From a checkpoint of a small mixture-of-experts model trained on Wikipedia: 4 experts in each of 14 layers, a softmax router.
Below are experts of layer 3 (counted from 0) of a mixture-of-experts language model. Rows are named router (the router's row for the expert), down (a neuron's output weights, with its number) and show model dimensions 0-127. Each number is 128 + 32 x the weight over its row's rms, rounded and kept within 0 to 255. Numbers have three digits each.
Before each expert's rows: "comes before" lists some tokens at least twice as common just after its tokens as in all text. This comes from a sample of Wikipedia text that the model never trained on. Tokens count by the router's weight.

# expert 0
comes before: "=", "\n\n", "\n", " The", "  ", " He"
router:098150155116127161130167169148079130191151162131097102105134150089117095184177129099112075137144132087141174089122117158104144136089088115134115085085136117153155199125157090167139120080180121099140110182138100152147157062098129160145152124084111073132170121136119175068077166167078121186131111167105081158170117080140154074102142147129183090107105180101133113113145119114091083173088
down0:132140179121103141148103135142131165129087212114178078084120142099101123116122146126167147080138120126104112057168110132125078092092161115172160131172151152118058067162122096145171164117115147143167169074089169128143151106147101102098100135156059168089104164165122101091118105128141118091117108129129166130082164125107115146130112189144122081185159154124079189066132136084131134059172
down1:135153168145111082133179162126116176129090157124133102148099127080214101142166183163061165123096140128131165161119154166121142120147129092178145123116157091184140213070131164155135113164155097125152122152078118104133130122155149151084144161052137164135147170139095144132158076086193193102167168114136124102101079096124139115116150137118171075106125115182150116150176067124113130147167
down2:096116078160125075139133072151109145149145109105118148114133132139113112125120150116134120169145110170172095092159075081104133163126146141104094097113059100093106080090137080162202134110117064132125072172139089172122133149117098083117094136160102147109121146148129094099093099150124084146150085148198122121084119178107136086074104170136164124198120103140141106000119115142087138157146
down3:069148086098110143163197126115097115185162164138079050116096109136151122096167131168162137087097195167193070197090107103138096134037095139130110110097095059096113129104140122180093136182147128074149146152157143109180103140125108113127172108162091135083106116149103075103147087126152143105146129160110129094102088095123159132143080143156182097131122131165131111141142128111117141154156
down4:078109167137192185081128169118123197139150125150046131136100078173122141138130150143110135108106113156085145110179109152107121191126157143049135135150128105086088141103091129161175152154090161073077143103162129101198168181172157161128148114118138092112139119145138134152154172147201158112118108080130117107158154132117135157175124176134098121124187085092154100169124151134177182119160
down5:131093130137171113237138093125115090124125157177116117104146073144144173121141110126141113157108128107089092075157143112189134131144186103129133172060143110157153101105126128148156132193057091153160127114104124102114150138078152160138178088194135113148142143201110090092091153162157088103146141093129127091140163136150182142162100124129147109133162081168123102129114127129059105103221
down6:113154099102167082153118131106112063086143123111179116168156150153103108144152178145146159099111128209077146131106160088046120164098120162120116104132082163139126143140159101121167111068134168116087099166159150125182151155150150082164119128109150103133124149079151141185109143051122167063133138118178145158114130124121105090161157109157090087154232147122094162119113105104133086089092
down7:111118169130130124107122142167101077106164122115129158130119152159122158124124167104070134132118132119110134086143151111149086073122103127193076161123220113118118144134133120202113151130128128175210155130114133147097165098129090231119131143057113090166183151072083104154136105103141111106106125141095126107126177113095128035160106146097155118202084169133116136134145117184098125126169
down8:109166093117092097123126084142158148121182146125109155088105160136135115190161096117095168159084142107191112122107125142116188156139117101103084082120117148185125123134130090123102200156071072146142123138117102117141143178110087185135056128078098158089169117142059185170130123142086148125182128115122123111155115105125126143125123043109096144086119115123160134033097114114159071173139
down9:107090101169069129151128137153140129098126138101116149159068115146114142099130170111070118136117094160053145114118113113146147148163188111085130139107151088088134036121091191102090157046162185144070111100126131116170138090101134118125119161150087107155120100106114173158132079207127200105059114133134131102133107070170104141185178128139102142156145154150136109116117147105138108165086
down10:098131144138125141084082126124119121168140176098137158156171131106103076153101137165159098131124155062155096084183174132086172143126138133097055165131183110123135139076066110128158181104162094176166100150142073168111162131109082188161151090062159146103106155145095128119086092149141067130090173160131119106108124128162131113080101121118128107180093149137059141140124153119065120189118
down11:123111142137111112119089038076145176101107144149138147095111145094110149133099202124142150152088146122064109132191137124183107084129113158104117147144099076105157161143146192114129113156117159122123146164178104097075196088118117141152175089124198142164164058101124144204182138122095121168099140154160128122152127193144159120149141175127168158092117123116129132087095112119146096108198
down12:184143131136068107135149056140111110129136139116166118191090135110159100188096102165158174180132175159151123132129119122201153142096122145137199120125105184163115068112096155185117078149194165162114149137123163111118095111169109130168155136134146074110107081064180167120061089086120170172105135133118150116143136140106114136116131126117074160151128113177114181102105068106155142096111
down13:123145128149147158165135091065131102069174140128165162139164127151136138116089160179098146180155151138143136108091125094049082094115138099168136129150186142169119149167166140117094157114089139071195138098201134096087109128120107121110094155093148154121173095176142140086144141094118158121188142090122140116135133138170168145137071153119055121144048166124133101158179124073152176177132
down14:094129096181198099114099072139134138148162130135179101159141114154107061112155173131134140142100165119111108106147112161161139105158164104125189163136147087093130065071108132115202148082103127149107117065135096125090135108131124190132138091120134085151156135146095083133160073102147124128096163121166099170158160086233107113064102134113103120136171106112120116131184139105106177151068
down15:128087172134117065103136147069091107197129135197136187122141113147091071185147203113122151151136115100158121086140179174132130129124133162151123126162097101085112095136139090156146164101211129161157136174111139128129158128184150163066150168149139121137139144109127109091137084152187090141212065180126115152099113163097152143150150090144129070140124160111168131110159078103143152140122
down16:129152137084128091101112168111161146152135127137161148093112144113111179136140100154138124135197094146120102086168089143113132115099150104146135140119160122162149133110101189086149120121097133132144143172156182210092138109166146059149131120178181123145107112146185056146188099129135086133110131106182175076138145122112062131180144173108156173093175127135132128243137118184102151164102
down17:164139087121148113079143146163130181167137175123112117135086150124108176158161111122116149176211208141112136068132146130102122068158159159102153150113170113141121175125251092163099145136126165173121161090131149108166132189081132144108174161139063090150144153128130129137080136150119105122111088154190150147135076120162141100110115092163086103104130126137137133155127172146200137110119
down18:209124119131102098141126118136114167164120146151159132114154149050160100161149109095156076099120145172088137114174158109109181226163101153109145121127149232140157137171123122124165204109100107183072172138125116141108137144117156158130116115200127160095124147126116130085141100075123137111067120132182127198133127101163132105125145116091078154168137170132139157169121108094106127139082
down19:097136087131128152120058125131071190136135083156165138145127148165127153083159143080127136139092141126138097160163118105140134167184134133128094141130120033125123121099132184141122155112192090072083111106078162130123099106135102141078151139155089157118137119198163124071090155131186123157140160140102153182097151100181148105142086170098088143137117137105170152031145190143107139135171
down20:136109159143147154190087145146118097127094134113105165101115144110130107104172121107118123127096073176144138111058108150069147139115156106134054160132159144186151217139172108166203120081185099151123187142173095073100110126102125127072098149104153130162137101117149175078098129144153144110158123147107129077153127136195162100117107134200102058138146100124166121128146113187100158154131
down21:125111146069164111161089127083153138100135189119113155100130144117153109077156129099206145195141082108120148173124084113165150185107125139171078143100071193119160122115093133126136156093093116098111131123120086139055105133116108096151179135182124100145104085153127120123170144118199114108145082133113144095124161140093081178083102135069136169071107098104151180097153139201140128091153
down22:134075146128074150123123111115133083173139129086147111097108137164167175136150208171156100130095141149089135122081072130106086108131149070109105109055169099091152135092113157135088129105175131118154198167187108158150102118121092109118175103132085139125157129087146107161138128039171086178084161120125168111188141146108090086134141136151121179153187145145109154133101175131139117130063
down23:072093191050152189191156113064101103132106143112107098145130074114110130124138111132103087144175120150170160109115107118168154132185119088140140108088133192118153123120100090189166145113134137080126072117147168102056165069110105166106110131109092110097126145089120094103148188139136163103151154098144123104157124175177116194121086129155109136145162079142086115099169084131077121095125
down24:102128144165116092093147167130162151133170141146112111149167145129106155139156113166163180116122127106092120135128151086124197113166134130142122152046078191109154100112141140074080120184127105063162146121139117145103125046159119157097093087116187126202133139125124140137118159124164157169069093073114136151152138111201121134076079211154143122125134102132108122094070078115109131108180
down25:125110097177123144160099174143145126074119133137149195164116068144138160109111103118131137062122132113200101173136170145118132162126124152073195137173110120101111087169129098060147144148090089096087058153096115149125104136156128164119162144140092100144107174098159132116084158087169132137136089095222181167108118107096109145135125056189123081179148103118113103140170144111128118169109
down26:083166125090088132102104174181080105108170119108139114135097131134148085182177147145123088153110142093130130119145114190116143091084144068108134206140170115133117083090121081115123139141153160138125082071155101111202077117129155127078152118114115088157141144148203144146177146142196141111108137186103065106153179098148140083143161087155115179063167142142185111150151116124147128114144
down27:104120165129100153112128078143163115124091161143077109148200094174151146134104135114137137060135089140175106106129128128084126109160141145115178126111106142105150142082121137139144165123129149161067121132203068108109113068114107135068133143178181082161130054111171147129096180101115153167134131103141210086177184134104148160158069095079087131121133122106089144139138185168101107177145
down28:099140092081105131107127101161098160129131108086159130189134172135098135125103192128109130055143137139093120172177214102197113114151179137148171151081143136170141146168164124105128149149077109206129115130113104111157086085098148177153154099126177071148120162077126150140103145078162092188136153114134114115161126134127115209148070102152086111132180116117116129136166129192143124104098
down29:101134156127140177243137120125066115170086094123070157103072093103112141140098147188114066082125069089151167108134150054070134117126122161146104161168140141093124095147116107116191182149107143123153119132111082090135098106121097130160155141166093128144141059107108124147149083105167127168137116141148104118164125089133100122092134098123135114131160125101056147171101148107136088133053
down30:231094171063122143110107093127187136163153163139080141128156136126173157118142142206148062093134118151098120123084165131151119098099164064118154153098131202152149122113160092121157105050132155115112183152143179125094150121115140094136126138092135170114160146112100141083122141107088127181098119127119100078087072103110155139148185089085134178139142082161121100127135106081113148108092
down31:115124187164181189153149189144178095105109147142133178145142117105126103133128116126122142065127136154129161138117111148113115168122156128177096146101126125098148152126150123107104153121166136059080140149136127075111112127087109155145172125189137087113121129135090108088113129107101098166152133180144046117074047133031161145176087175180144122114143171133088132189098152123178100127192
down32:115145109098133154119086152113132141175132105147118192063140134138130140108127160090098136104182126163127131136167154199137156131121130149131201126130174098115174127188125116123107145055136142125133137131126140090135138114123159154172138138011109114147139133184113150108067150154040168128103057081138127135122104117197176125108151141094162179116135163101124096151161087150104100203095
down33:137123155111148142095109171168099107140124140167103097184107111134133117123130084123104108127198115026129160148088114181120112143163124096169073151133132160058186122151175129157160135181094092133079149120127173108114099087130118086123113132115107106138090052152148120124116072143099115103138095097125182124144131044163104175086122116145101173129114065151146146158142150066187109183116
down34:165147191131112109160160163141087147087171164125122159108108121129121138119142090156142130099082136128100096150069135099094182157115140045138133134142118094099138099147165181145081108171155111110095102176137118082103213132188176127110170101144108130127140177117096105192189066149187135159068129136157073181101105107136154124101149174101136151178117069077133144108112097111130137159112
down35:171145119081086071067148103076134071126151090139062193094140134148153158088124149142170155136077139143135142094096098141180138156139140122147164102126061066143132134113151049128134094152132107079113115094143112126114098131189124062146146099139094130079129173093088094162125147182120135147123127083192126083078119151133129111119100172096090139099123197075132104196132103111154132130128
down36:076102162150105193086093172147119157175192097111111120104139205146147069129137131166086149149127103156126158121161092103081184130172112143088090141139125060100124099084084087134155076164095177095121165147157106120192117136134090147123141106124119099143100122151194132125125142091108114085190107100175103133148131105168137120113135201131109110168177109116093115092171121192114130073144
down37:161073115119139165154068087153116156151106099136102147108077157105078091149089117165170151113113148120175085065116181097179151166121129097140127068202152158130123069138134099096090098141047141116113177075161162121079084117141096130204100101182148133130128122119093137089107116079208104101095139092183127138128154116125104129081132085122107112110179100143134132158119120139108158097123
down38:122100098097165081144202087123108162133088108083124105108161101128062100112144125161056179154116090099198138108094148162082131132110139100165138079168152158134132153089147094164114191179155175103105145127149139140169105135122117139109194109155133153113157046151079149133115100142161063114150129108144140164166130148152128194160147174080114126110111152100112082182115104113077118166090
down39:106139149110134126132124147145150084136160113155168158128121081082112161160176143131133153130068122078081118112157149089107091167110138060104106137110159157103126170129091134134127103205126166112024167123172067205156157124143191161131154133101144138122129094093107091135096107229154131146176101124117110087169119144140111142102092121124131122058125110185159124140183098113178155140125
down40:144181166126165160033141116165121137167148145175183147118122137130110142148128081119154089154098144107144177148090130158125068141085081041081161113170188092120130195155159136120156138122130069122111173115111178154104123129135107126148143133069113157095202145079096118182064081080089142159115078108122107149138177082126121119100124155141140124117089095089155104158128091126131139126152
down41:120157142147130141175109174202077152106150105072183115119166129162081085184173094102141119101117142086116131061151100087144136164094138126109112105148097123163079119168169119109164127115146156106171127159113163144134174111242130119131109096128119148134164166136177116143134148148106097139143088154116082150137088132077114167168111098097160150119152179124125169066128089151043104099082
down42:101131094124097161118112080153168137116172160075128158087136132133091147136112117095114086097110164137151157061132125117098194126164173147040113096105130149110090098133081108137162115094096103056112100067146087123176206181146131181174172128080170107110074139081143131116118167140164119136101067131188127156135113159173128171131162125117154116139102140094103127141116050143140129102158
down43:170190075141115084112094152107139099165118154146147121143100143125123074151105159126210136179174130168110169109081172156116111146115130202123124129171129157194127115174169107142106135164155130197117163134127120150138111169156144128121116113121082140098108128196108135202033143146121153118103069137064153117127110088050131112104168102123103154147113168093125123088145138108094069114132
down44:103129110056131179113101169168048143096143188142160090135097119113137131118100018151113117103062124132118152164103134117168144096121110153138136166109110119140181108148118157113115149160138110123162105164090121130174174101160101192134113155140157158131136149115131096178192119080120113163097107157138118124173161159201150138131096041148118065162168105063136131128127140090097104141101
down45:107121103141126123092124108093105172129128153123158161158123116167098143170095121148105082111168157112170111032131117154052148170139186124173162134079178073108104125149154083187136151142111175154114052062173126142167082119127159095128127140083082170101132140183092091084189107162137117152171087102115120135115117138120155122108172184148122125094163115099182126081134114123167097153139
down46:102115101128128128132073159085165132087159133168126203099111150149108119169095115209190145106074157209125078155103134147194179134138099139139145097089138065110100121119136158152097139122158149087198142144156137118136070162051145124164152102222137151143115121093106119107147128098129131128120126113073109155090168166128162093116084070102115125123157150129114095107143153109176115165119
down47:097090154176183166133224094149185139108146095133130137134150115136140140170072102111156044126110123148141122122162184123157110106080150076104155089099124085143065152080099147133091071102119095076143099155133094076074128154110095124151118081157108139162125157143139178079103125182167136172110136123176106189113148132136111103139112105105175134141145077100079131142150098134112107196132
down48:176102085096115082123082090142124086126139114122134182136125158107171120069190112116135131139135174094110128155162169106143139150109090149146148148127087124067149127167085185151145168147134074179132144068146103112059118138133124184107086117151131155110105157117121139087077139112104170136218132125106095140204160099066100154098134106152126170162102122106153107125163116116192177100052
down49:137097145154115103101121123087142143161167151118082118147113094095090158141120108117125167108135106099151113109169117134105114098118134111123125164169054147163089154121129120075111087201168146074131119153119094085079142152115177106128157154160148151192131121099068103172170135107135130109085156142129198150072153179080119163146147176116055082182112106086187096057151143062091129141147
down50:068074134178128098138102129098119152121119146136203153131093123113106149081182149186077130155105108121077159103092120136100173144163128167151100132077136120160183100174130139130079087162130167123112128190095158070138105105155119102154095117102176065094147118101134122178116134076139090129156112153077189143158126180180127126158103116141097128170176159117098150209093085156168105142112
down51:166106062124096142134128126136154105133106187111134170127120129100164126140158093173086130139096129081170059198179190097108110134147145101082103109145191084123112130188194150117113093053150162116114154177150154157172147120144085129108086092143198126127082120121152095081154148087130152171166160126162116176102157076078155134116133116085112159119132120088149108096096171147171139127162
down52:089166130143155208119119169116121116148126146129107115141140136145075113094147132152104133149110095141125153110136082162151140134161075141155140079141160212125124186131063124166118098097110102123147116135142070145068127088095122148183119089130142158120152171068160094095171156180114133154130179145145160137148101090189126124108167113137107120164136133127094136000097168067098149180128
down53:104119114108115120127166131101105136226132134148149145133169092109153153101152180083094125138103131099087152103124160164082167096136157112145138094130116101173067145144120164057139121159080139138093171157186137138087150162137096124127100112105101072142134094147153108125106190156139087125109082115170128100118088214074171177118144123155077089181116151107101051198142153143113100167111
down54:149147126138187192123101051161179062132182136130148189105173129141080136110146106114053166142128126139130136155143124157092117133074105163107164175135123172132117237139145150131097119125158124170106107140108153111160122126227108103104102146101152105140145087113145109121146138112145146114124069066162102106122115094178186112127139053129133117079178120145192101125130123104121119128140
down55:083154100105125152147173190112135158118145144141139145154127146134191136079154128138058123111137149073112198124155095145105138085135106148159106121127145081147136155182163166128145139109180132151132127146107123115144166082114090122128157152157149161146048081139138087126033147130119152121111145150190108107118146072131109080182116152117118129161130187153099168225117150187128186074096
down56:094127155072129146133124150078120114135075138162112092099156132099135125181162158178129169181120115186185129159086093095118108185181084109161123115101146132166117139151132104124083166107120086101182090153120111115175104121076124113171082126181169141143124098111111091198136144127096183147079164186158106181115139154158196120113088134151128110077101122123057143086154136151117079159169
down57:101155084133139100126186132185148114132080072119154142140133094114088121114147144153113126146115101133133127162101074115173090171092153121137057152150071147104106121134095122135144109103086151092083043131138041146084100085155172103140137099137102129134110111178113156129125161134129064202116111171149122170120172106155194150139157146218143151132097091107152087095171136141140085112177
down58:134126197069111112046138168135121163108129102158145125110134179123100054190070100108183143123108139099152118142152066102120090139159163118129151174122110119114161074139140154085099093189122103130116147082115067151134150113122110121122129124147163125086168175081116099151112151141110105141121136133176092110135108154066082123107183131123141132182055171128151174063066119064131119103121
down59:141152151076154111056167115212126141166183109122145099138127129131193099128094095173123110112091182119154131121104131114062149157113080162164142141109176105134135136101117185162107140096130110150096143158129151130137136103162157072097125177130149116125138139107120121120079143135105156154130079134135120140082128120097156074149140090106148139130110165128131123255127126050118150078104
down60:146143145100143205118148091088138196130144055065096144111102115104144172139111118108146072133119186119129175154112085111138080101170066146178162124139101167109123119150126116164161150124115146149129083094108134098154114127146109086062122132145099101073070132175202170121085103170117097112171182082131072111110160138115137063161143124117132137164160068119104108108134150157145064134107
down61:152127097094200164139087138150102060137115191155116136166113157089140138135075146118130097176119205168063115153146095100149161083083130096122120148094124097114151093080152173187151110111118098131140111084120093085177151098166133118134149093112127155168128079128132169065130190190144135119087124116093167086139118113094130143173088148131141123106157098121112131171182053115091118171168
down62:111126123155172099127135104151173077107141120101119152089132051146164132159134148175165194153093095129098110131110076132154095100130120081099124080230088104150119123123096132106063127175078177110131086179112163134146119125165132109121160103135120126147151122111076124175163074118125133156168142128126158115104127120089120147095085057070058112136082114173134114104158134114198166189130
down63:086112157118146146142143093083147110073121084088121122127150088052102111088175139139119164169107147142105099098109132097148103095124182151140180139113090084090106115095111146177119085177132103154038189131127106071119104109104161109172132148134071129097121138129132186124177092133156157080155167114138102097153114223072135106136133121145114181100169154149090118157164107148196091122113
down64:109099100126121067100101154093129156098151127129132101127154104131120189140118096171111114152127117095131110160116140163113114206139141152132137072197113137077100126129108150062078131180087129125152108147150108100111147138088101118166120080142114217127174136108166159142150113128160196147136162081086162151099126142113107148131158117139142163148063062086048151204147159203111127157095
down65:127149126105170149105121080104134185159135081133104105042133086142105135194119131142160137126101069174103129116084150138085117095170132162129125096081171142132086105087140107113153157175119102155189170152080135143120110157061151182117084106084110097174063169114082170169132113124141114137162144135097149132108089165145067192098127131150089166160156101076088105098168159080111112135120
down66:131097186162087151146139126131164068122186190143170094097179182131137128088111168115099101112199103095166082138128133123150109112201118091146147126146087078139108106118127118148080104161128079085113134112093151107140105187100127129149173160105134121131131145128130099085091105175079109157095137139078077124107151177160138204117139127055129165095144131155210146123132149161128104162069
down67:163102114115121151096123135131138092139088104081061119172196192085099182100151080123170190184105114145141088122179121093165099112087163142099129114167137063144136142136075098123104100201152086123118122085122169135159064072161128149156143164111101113117100151101129138152135138114079113141159154075178129131143154100093174105154095091131102147140099098135109112170141216094106137123167
down68:107094098155128162134114114071123103113121130148105193160125086177147121080120137076114121155124134122169186157085094139092140143195105095082113128101158067135108178088148126081114159123113158145058108083169140098191110133129168129130158149150172117144188139083146146142092168092147145098137060178119073149075134097104167210138120095131102126105098170113141181056148136115153124128121
down69:123130155091123124141119175175141135104062100152130125056084138192179081106109151191150062147105157082160156165117168121091191201171101115138154137106142093084098154078079075133134087203061111165163145170088100120140141141122115109086101133118138126173137169166143135151111132155118161090138190140130143107137132053097155154095119151129126122127112105136082138123113189124146106118127
down70:125156128090102121149118150125095094139172112105128151115149097124101117131156023074122147108091127081137125111124179144157139157082129110186186120066123186117173084121124081167159138185117090166133135096085148088083141170147144162168147163079152143110117110147157103145167121116125138132218102109042136128182127139110077105135150125093097133127203149107135150169131115103102119097064
down71:100169158142163117127114179106144134111085106127112126135191125067137119145108122124156145143147111169113088148163151092194088070114104155127182142156100113064115140155144116177144111120055131130137186114118155079126169140116105150101179095119111174087111146206094137135135088102140098158026148118119135200098088101181147097127094163071138172130138108118120191106137133135087109174164
down72:124106116100105117105142175082137117149183098100154107174101122142099160150118184048128096126123109119107083135124138094132124169129094124070135101152204048111153150109158070198140092115130105116104104137178115107117112097178144141172079138090149120110178068080070148107082117121132118202144118085072111158136119140154178129095104112130167157124132138095103135028101111117135131155132
down73:145112176097133170145123121160157099175174134171175182138174090141124170123130131130148102115134173109139118074110153137189145084087128143171089175146112114132124183168141099065143123136118169122171144144171087060131094102157117114104085135082139175089126104144150114138118131044131138170127076117107153083158170162153131160116098124104152141136062147114114093092059128024135103093111
down74:147146112144123148110144062122153117154068129138173123168118179160143126115120140087177176121099114129102087098179178115099062116113130217064170165093083143155151096139107114163131121086149112085146119108067106061140124085105091083101223116102070166105093153103129105103148138116135110146130063100144127066142135137137155120082142106186127097153118142169148178149120152103110127096119
down75:167102101127124098143174059129121150139065165164132105190131094130090139185154081112128173134142170094133105123112094173083111138095101149091124113099177151069118167113123069123114179158098118131151187115168200169167098178162151078117115136134132130126065208134172132149188076107117131128111124089153097121123184139110124141083104103193109131095135092108131073106144128139178142132139
down76:103085131179077150119156161109116155125151169113150075173110118090179097145109158136103139154118070082090113156094106174031110188139132084139150138138131147133141181112152140139160120126098130085178093094131182133188105139131111208188092137100191155125122142162143091110133163134166131164168137194093130154106112156113081116121160132160094149166172125141162169053176129118150134119134
down77:145123128134110107090138136133164126136110130141091109094125089116096130137154093099173118217210159160129175096117129152077155151078097168136162162171083170072160072135102171130115123107146136063132147069071052171122104095186145110183145156125050117103106048092105124118125118205135144098086119136101149079098104146118132150126178118165132138151142105129129084124127143116141132120118
down78:144117155133121155126062102124116141169087137139144163081157136166091106125110155134195147128108128116183197103135141170157140103082128194123173196128177129085178164145143099099090120143120117125076123121091171094144135131130197125203086107107105130093119140123127118204129152104099123121055179107119100155135056153066108114085151082119127129115114107149127147218134099123125168120159
down79:162136082149204179150166081145182098137195185086147142113123107128114184172152102123103172087127172168142223085188157136097124132102101156137166124157114104151171097125136115067144135147167156121167099179100156106108131103136132093106147133133098106126166168122110160138187096176137150157147068111117182097118134148079086124109096131126130149108106129073109154097176174125174147131158
down80:127171089107141107102147067169089170119118110148058148164147131068119154151072146131135037104123134177093115104136072161120181178107145132134126115066167110090146138140077083132109119119110044161119175129120134114166170126108142092166109090138125143124142164117136147119157160119132136097166137108085075190109181111090107092120086110152202103125166103115111094136086148084108173106079
down81:152128181130144112101087101171090124179038085140087122145183122107076076116166126154122105129123100124076094127175103140108154083125107120157172127086091093158122173134129122161114105154127091083180158162172106122188131122087097176098102117090153103092114170136156168126159103155150113138132099153109149150190127107167141080128177118117166094068093044112106160115135120155138175075080
down82:199114137121172059136061148183155089119134169109135130126131161149092145110142077137187113103083123061072128124133132108113147114127143132152100126036067140076146148154079145140138093057104132146160123121122126151124167117136057093166124138101081177163168168144115177101123150094080148144092132145155115138092148102102148154137149106180067105167112093089109148063122163117129083113122
down83:144159232159121107184139143150165109142124142159147102102177109143154169137122083166186157169133126127139081128162103128118133073143099163092152111097090176120157100142131092145136201102098206092149139143141106080112136163109134124138089090147113214194182111122085143156186141092113091136134110060125150159097106148130115136083145128130155189117133124106135060109142134096126107104073
down84:133152122142075143169090195163135122148092178120148144108147121171154127129135088063160168115142143206220123106145133092096127133068109191150120128083106147122149117126097093112117107210080143095137110080096133144112099089121112099139135130146101122075149099204125118148136182112052151148151105099100143152142126135110109183138219138153117114090125134097056110152127121117082103123145
down85:098112098150152135136163149179176099126070192103154109137129117122057101175128137115181148131079176142175155138136133074132160117156115118126143123128161128202123133157147159146122097114172149129090093114128178180148205141159071100050087097139096099096092124138084164143163165167115105083118105129057133093102092130080182131124128152142191132083142097096128143092139135130103131119198
down86:079100086152080082123086133100170144143197107188081158176129140101146131114091138133143086131087129140074076159152181097131199066080129106103127143173104143063155110107132133187107108125146160099129127146147121104105125125086116115078160125187133107143070137087136115125113134147156106150118111133126096078132119199073125149147090150155063123115134136106146117182071212111146084111117
down87:133141133093200095159081106118081157143092105105103172154163093100121149115164126139163132137147098118050123118149049149144120150118119107166094205164126119102154104137113178132179051079125165127139101129120110150125077128182142138150184128140127093079133096111119113095184125096149128095161059107080127163142121083111161152169205115142072122144103110108145123045103108154134088135147
down88:136100050137108140164116119154144096102113095118141117139155122057147118127120099173110191128121149115105125092196082106140160137108165194155067198124098159093132109128141158136169134120186168122135134111101108174174072178165146088099106115126136134130074181118079148155145158152124080109106094195087126187146151104158167099119086153095138118157194118109156065089128091144118107119082
down89:194134102104165170091134108153104129139062111113166049099161158133128146076144119103117118105078128121159109186092167125144103102147141100087176125169098094121148057108177180116123104163091101092174138142190115128072145119121117085145149090108122080121114159167146175142114174144180133092144042119077163087102104107114129070104115065159128176133151164101153142113101139160132141101119
down90:145108171113072120096082129097112118133103086063134121171156113126148145139117146132149159123118111098105142082124163118159146111151138093169157109117171136130192139122201096127143118132175118134117132093168130159116130147072166128124103174167099175153142113158194106193110080137069119193052149072137166135075158077131089151169096161141130122073144160158116147137150126167035102117184
down91:104096155145106147146158147162124172058093114084167121085103128147142221116054172150156114109142105026172070144139154099097111063107115117127143130151079095176126142066132133167070093087187096102089136165160115123123123132180196152117166124126101122142122149096133122118063116087103108141111157146146142125156127106200150132076108117128141157137135116140144125088133126164109183134136
down92:161147134173116166135088179147079109134143097115165177132188094171148123124187120111135115099139108167146091142166157099119161172104150157071130136145093085125117101176133147137138084182163096130129137084160121134129079103124106089186058109147170131105123125121162093155158097087106113153058109133097140142160109106225126131130147145135154154104175168164123118063066065112164201120126
down93:136038131194118120163121133161133119089136138166130154121130137176095164128118193145146162150102210104159089122149063106135170113176100128121076102162112116067116104087178134090102158129120094123077117153127074186101134069126173155146207116159146113127175082158164116077126085103182088091142113134155132125114117098186166127104131191157104136167123116143111100148136116147154109145163
down94:078086139137091115142137087109144104134125149071106141174209155124078154173171099122076100160066084138116130143094158102119115119141160135110136155121122182112106133191165087146133171103085187111125137113104138145149144147129163114071175147101139088124138077168093149126100107201115091194109159111119093107120140108170108073055155126204161115107107153085176172098136152105158155150141
down95:155120139161130070166160103137143182076153094123129166110145127087165183118091159167148158120122179131127141114123141178123141155085105076189086142123141173147122129116143140154145083075194060191119137103111094111147206135127184081162148136081124082159116120164145130130101124122074136090130131120106166225178129140111084118087154092149090102097141124155094088155121140130170161115079
down96:143154117098076132138120149145158105104123135180130151136086116152151160168085124081147182159103111157148100118176100098107141153148193128121075142178067141151159062109183117181161118136075144146031130139142174110120173133169134116039183131096142129129169139092137151183063155117139127145136111097149143163194156117171140132146116164091115133174067080107122108148160105102120132149147
down97:115093150155103134112126127113141155145144100155160117151123119112200064138085072099164174132087133131092105120120135131183132107126124129138175141100084062085182106128106150109062084167161141146063168109123146111043144123196160121133111116096092175116092136147089141154155143163093075098148183154138171122074060145073167121136165126097113170168055109129136108126157130122120167088130
down98:143138154183147160117144125152145104108094121128149136127156088105109082097127128084145179157121061139152187143070124151145127180093161117083130082133106124137125133164116111112109121158158085112091132155194106153148136145159134192190091124068145135087143129096085148122134192123113127129187112101110108170138140127128150135170160157093142080186125091115167108019160122111114039092185
down99:133144070162099130121125138166091107089157108148127098107091111102094066149150151125135114152109168111099131148110146119105173116155124135162122135162113171184127188115173185122107172119114158080101103175152145199118111095085114071185103121112124125073132097172157090128084136130113106148090150129036056097096144112083170125148163103200141080128090156179121121165125083162165168164140
down100:100168140187123151082126138138112065102124163128104135187096114109150075066218082152150113169155118106120129124065137152143169134087149150120057188149158077116167159160079129136122111114159140113137145083147118134138179098137135134131134135096103088157157186144144163113076134101118106191131120164090143136086175186119105150130145165046075089166099095095125116132134129126122193145135
down101:134153118096200140162141080171121073125202152111111076162189136117186162118117130133146137112182101113054150131153097136134161119181134129118182129158178060127099157095064138105159121124145131084135118087130129163120091151102105192154154107109097129144089112181167114101125161121182159121127114181132073053168153084114133123060137133106106113076155150168134101152129119161148111161102
down102:122119101117058185133127140142132067072127131141131194079132127102118092095141149131114117179140136132169150100172171122075112143093094121130114148146135094046171121139101138183107107144128082139152101083081121157090170138148071123118178125132133133072145168129161096103069105146080084099133121117123064133235125146167079135127192138098101156084101120115145155144126188106142102105100
down103:077054128112114106079113144162148113146126144170165143178111108161145083155130069142118132074102069130126109104166160138159159139119133131136151112123085167129182183102118148099092096151093092130182110116118101121156151163127131170151109088135143179053153085147138122144106124097191122098135121192113159165173084129111076138063113170135137121144080229141173142191140104095116166140123
down104:121082122107166118106116148126176121170090136120138135078148103130146155146104117178085123087145090177133098104128116138135137069149163117123099159069157184174107176115175103177109104093131080157125156178120140110108143183116140102125143179154115172194073116134077127152099124087089140117127117104148171078099117156142176145089201115106046133116142165134201103124132133213111101152174
down105:075159107170188108143113079122150121138118114111113133130151080117130176086188133101085114054084160145129137159060088112098150140116128129072116166079141108136138117134127144126116144112120113102167164085158069152161100092093126206165134207121122118135145103183193081137055143120126076127092137149104145106157144119145122105152141141128172125056166099118110155169045169141146159130117
down106:142100176191141119139143169096109151150218110127155144151154091123149143066163090147176123142118103102081153166143100123103126111109050126096146148124160158079176155091119105153113109122124121156118155102105136136081173118149065136186106106141185120114143138142197132133116142182138124160106080107131089126162080145161170183106172077091133143194150129127087119188139120156108041152108
down107:220104145153130198132194139098097128134119116156115114102146134090165153148100075144103122057151198175110130147111132129064148167098132164108131157174123148106152166143118139161091097101103077163187129111141103121130074119093139161066149099092164109162171118136126117150121096113103150098089120150117115075104112152040132085131126202163104105143125133159117106203110129076111152130097